{
  "n_layer": 11,
  "d_model": 192,
  "n_experts": 256,
  "experts_per_token": 8,
  "d_expert": 32,
  "d_shared_expert": 0,
  "activation": "swiglu",
  "moe_layers": [1, 2, 3, 4, 5, 6, 7, 8, 9, 10],
  "router_score": "softmax",
  "normalize_top_k": false,
  "routed_scale": 5.66,
  "balance_loss": 0.000193,
  "balance_bias": true,
  "init_std_router": 0.013,
  "lr_router": 0.000753,
  "vocab_size": 8192,
  "norm": "rmsnorm",
  "norm_eps": 1e-06,
  "tie_embeddings": false,
  "optimizer": "muon_variant",
  "lr": 0.0143,
  "beta1": 0.9,
  "batch_tokens": 262144,
  "seq_len": 384,
  "train_tokens": 857200000,
  "steps": 3270,
  "dataset": "wikipedia_en"
}
Below are experts of layer 7 (counted from 0) of a mixture-of-experts language model. Rows are named router (the router's row for the expert) and show model dimensions 96-127. Each number is 500 + 25 x the weight over its row's rms, rounded and kept within 0 to 999. Numbers have three digits each.
After each expert's rows: "raises" lists some tokens whose logits its average output raises strongly, later layers aside. This comes from a sample of Wikipedia text that the model never trained on.

# expert 162
router:507459480500503473477510471495498507472446460476490485495496487513548538499492476459520514461487
raises: "1", "2", "3", "8", "6", "CI"

# expert 203
router:507492482527553522507544517493502457517463507476514491554465525506481494490536486539512558499541
raises: "7", "8", "6", "5", "9", "3"

# expert 40
router:474460528539544526523494512461494513515504517503487479497453520499518497551545519506511522505510
raises: "train", "ju", "vent", "ven", "vert", "ception"

# expert 70
router:452538506530485501450510535459472488492512507542502476519478497489501480478490494515516466478516
raises: "is", "or", "ari", "ala", "aka", "ori"

# expert 109
router:514513526488520515513461479505491484529489514510483498503528479491473539466545525468515476540473
raises: "tti", "bo", "ble", "ster"

# expert 88
router:441481548487505512512506515532503505495499468492506480508493523515474449480516518486470495443486
raises: "ments", "iv", "tag", "med", "ges"

# expert 251
router:515476460482503486484508522530523513486560504499444438531498484459483453514458467493520470470483
raises: "Spider", "2", "3", "Population", "0", "1"

# expert 179
router:499514517486457472515452488535457532519540495501481534546450460479481466476502518533527472471516
raises: "mouth", "king", " habitat"

# expert 156
router:542525499491460455499471489469468495498486473491510510511531442494498503509522521488533483471521
raises: "val", "·", "phone", "hood", "scope"

# expert 138
router:509499487493457506524460484504503533520523514529479513463480509529529485482503515507491500500534
raises: "acy", "ate", "able"

# expert 129
router:478488495490503508485532536499498467560483541526529461485496522489520491506565502507514531472506
raises: "um", "int", " Government", "ity", "ev", "ities"

# expert 199
router:448475516507473498517544483504458492524500470472491497493519505517499519543534484534505537516512
raises: "ger", "ctor", "lor", "ator", "ter", "br"

# expert 114
router:488503472465463507499503487498504450470469463537487494510470474501502483532512502505493539481467
raises: "nt", "nce", "uel"

# expert 79
router:476466487519487487490546531486464478441504468527509510499488515472487457497541512480473528499531
raises: "ila", "ille", "uel"

# expert 157
router:473527522471522476487534468494475546517488457509510472487528502530474464464493536483466512468467
raises: "ting", "ine", "te", "ment", "ts", "ib"

# expert 141
router:503468489519500528495514459480499474478451551518478463538519524516448479501507504510519507520488
raises: "8", "0", "7", "5", "pole", "9"

# expert 8
router:476499503542519494500523511476447521517500499543534513479512513522499479523506461511484447498520
raises: "ard", "rent", "f", "rup"

# expert 99
router:505472498457525504496500495492479508497502480487518523483492486552504521502521487550474502547500
raises: "mb", "tin", "ti", "tal"

# expert 244
router:487516475479542518505518471477500518497537502466462488464539496497522530458555530489505476529443
raises: "And", "\n", "The", "This", "#", "["

# expert 245
router:485479536504527508464518517521521515499493492468492521512476466465544535489508549522497464519456
raises: "&", "IS", "range", "RM", "RA", "PS"

# expert 193
router:540550484497506546508514493503525467458533483519520514505528471490518479466498502507488514492511
raises: " its", " their", " his"

# expert 148
router:482506538527472476461528498485457529516475481541518483502482453509473486457474497514498452467533
raises: "lem", "$$", "eff", "ines"

# expert 173
router:451504470477450465476484496519511557488535559512494517522509487506513502495507462528517527493493
raises: "1", "8", "6", "2", "7", "9"

# expert 125
router:472502502512520517496533509511472528494549535500494504517503479499491550518507449452491479509463
raises: "approximately", "ani", "sum", "sur"

# expert 128
router:522478494539507509489500495527532501500464492493514522539475500529499510553487549494513474490524
raises: "2", " turn", "1", "present"

# expert 154
router:517483506514517501494483531494477488501521551498522506513525505545511504523507478468553519482467
raises: "gger", "nning", "gg", "red", "mber", "nd"

# expert 217
router:505530498508550447474472480518554502525507509479472510440457496474520519539510490467535519545488
raises: "Early", "2", "Outstanding", "Career", "What", "PG"

# expert 104
router:473484512548535508510525488451471500492499482511528508488507508492450507473475481495483508453466
raises: "tro", "yn", "ground", "ign", "train"

# expert 82
router:457471517487569458503488484499518520468502497458456542493483509474477525516532551476503488499489
raises: "habi", "des", "force", "fre", "lies", "de"

# expert 100
router:454487551460516507506515482524472537517490530516482496496530538530508524540499539509480469472459
raises: "ff", " Total", " Roll"

# expert 124
router:446451479532506525514547511496470524465516523548474520503471509485527477534560513513476510483505
raises: "}", "})", "}$", " =", "#", "):"

# expert 115
router:528505527484503497500468514526475545489502502495519482521460470509414475468516509555485456515536
raises: "ssel", "til", "bia", "tch"

# expert 69
router:524519522516489490551543508484447527552494483503501482512509476499464496493517503531513498519540
raises: "lain", "gy", "ard", " charge"

# expert 253
router:501505539512510535488531530517449501508524523519495520495522467506454486481542494454475528480477
raises: "board", "ors", "ive"

# expert 177
router:467528485467467518463479518490488498493524476495464492519529492522557457469498505475467465488530
raises: "rated", "thi", "DST", "fold", "rd", "?"

# expert 219
router:518465501498504485516480504508468550540510491514531517530455482533536510513526488530501460464531
raises: "ef", "eff", "ev", "av", "ib", "anna"

# expert 127
router:495503467468505465473518462511520526478491525459494508498492527485526512514525530523466479557518
raises: " They", " However", "\n", " Among", " Since", " With"

# expert 164
router:503473536491480464478471537463481505517527494478471517485470495523445488494534521521492476510450
raises: "st", "⁄", "rd", "0", "th", "x"

# expert 5
router:537476486522544467515470477493497551532504492492512522519514481480463505504516503530488494517555
raises: "ase", "ski", "nd", "ck", "ng", "as"

# expert 117
router:497480516521499479484478504507492483476493510474478470486483505453470511489549557532471450531498
raises: "handed", "based", "bil", "be", "lift", "gg"

# expert 71
router:536480506471497509467511455536541486494437503539488447449531481498488540522526504549498500505506
raises: "Notable", "Honours", "Death", "Publication", "Population", "Pre"

# expert 216
router:459494484510532505504512521500464530498470495516513505483503527498443467500538520473470524506501
raises: "[", "eth", "ing", "ling", "oli", "ed"

# expert 210
router:479470515531474482517498444464475528528488462485500504487502490536506517455480482502447525479474
raises: "ole", "up", "pon", "well", "und", "hal"

# expert 207
router:493470498482509521518514510488466532510472453473489495487520524531513468494531499505489509495478
raises: "ny", "ning", "nc", "y", "rt", "ller"

# expert 68
router:547461515498484478470528507496493532497521503468504541535493536533552524532475523492540486526485
raises: "age", "aged", "ations", "ed", " yards", "ipped"

# expert 135
router:539475520553507498471526510476494480489501518467498525531508517541525549537516498483531533500490
raises: ":", "(", " ", "{"

# expert 140
router:503496461503493465540461485509468526483482492519503533495485475490462519528507515503521535507527
raises: "metric", "log", "to", "top", "mic", "phy"

# expert 111
router:535480482524530583493535532501456507466482537537507523553511534508488484468517486514526549498470
raises: " of", " against", " away"

# expert 224
router:482504527511452512504459483460463507560457505521505484525484466493542481521522501505464465492479
raises: "mer", "distinguish", "vor", "zzi", "mo", "do"

# expert 97
router:515512505487496494464541464548493511486478519518455439520469525526545539519507516523497501508499
raises: "Background", "View", "\n", "Notable", "Information", "|"

# expert 169
router:555529476526477506517488474510415476524510474487482510470494470476513488510515478523519510518514
raises: "ak", "ez", "rk", "aga", "et", "ana"

# expert 77
router:476452491492514529480531508484530488496517457500529525528478472501489492513498524496513511487512
raises: " |", " mph", " *"

# expert 170
router:439506454524483513478485544447520483472521505527518490504471519491475491483557488487515503464511
raises: " into", " through", " as", " to", " –", " by"

# expert 107
router:518468479542529509489534465510533475467470507509473493507467510472511484564505470531513550508490
raises: "9", "7", "5", "4", "8", "3"

# expert 83
router:534482472504502478488504516505470506498549495488527511523515531500513516519490492479527520510509
raises: "rthropoda", " (−", "^{(", "·"

# expert 202
router:499472462530520553536545480474493500492473520517513478524501526476461468523492492521464525528511
raises: "8", "7", "3", "9", "controlled", "4"

# expert 185
router:522489483500514461516481527479504532477498517478494509493472458457491462538470475449492494481463
raises: "1", "2", "4", "3", "?", "formerly"

# expert 215
router:531455527534479525473481497507498515518555463480487507464471449455452519491473492492472443486497
raises: "itch", "ack", "enny", "ang", "ink", "anda"

# expert 92
router:491505519502474469532485491460476476496481528520503507484533523511531503522452552500491507477491
raises: " points", "est", "ies"

# expert 61
router:481455533510491485519504542466467542529470505527507507493476515527483507505463478546472478466507
raises: "ges", "ies", "ries"

# expert 236
router:497485495477457507513462487497539508488536485537499491518467514456529428535497488503533508469510
raises: "]}", "р", "dal", "−", "})"

# expert 84
router:517457506526455477466495492519501530462514509476491516520483498495527450484545514507476526499517
raises: "ts", "shed", "ces", "ino"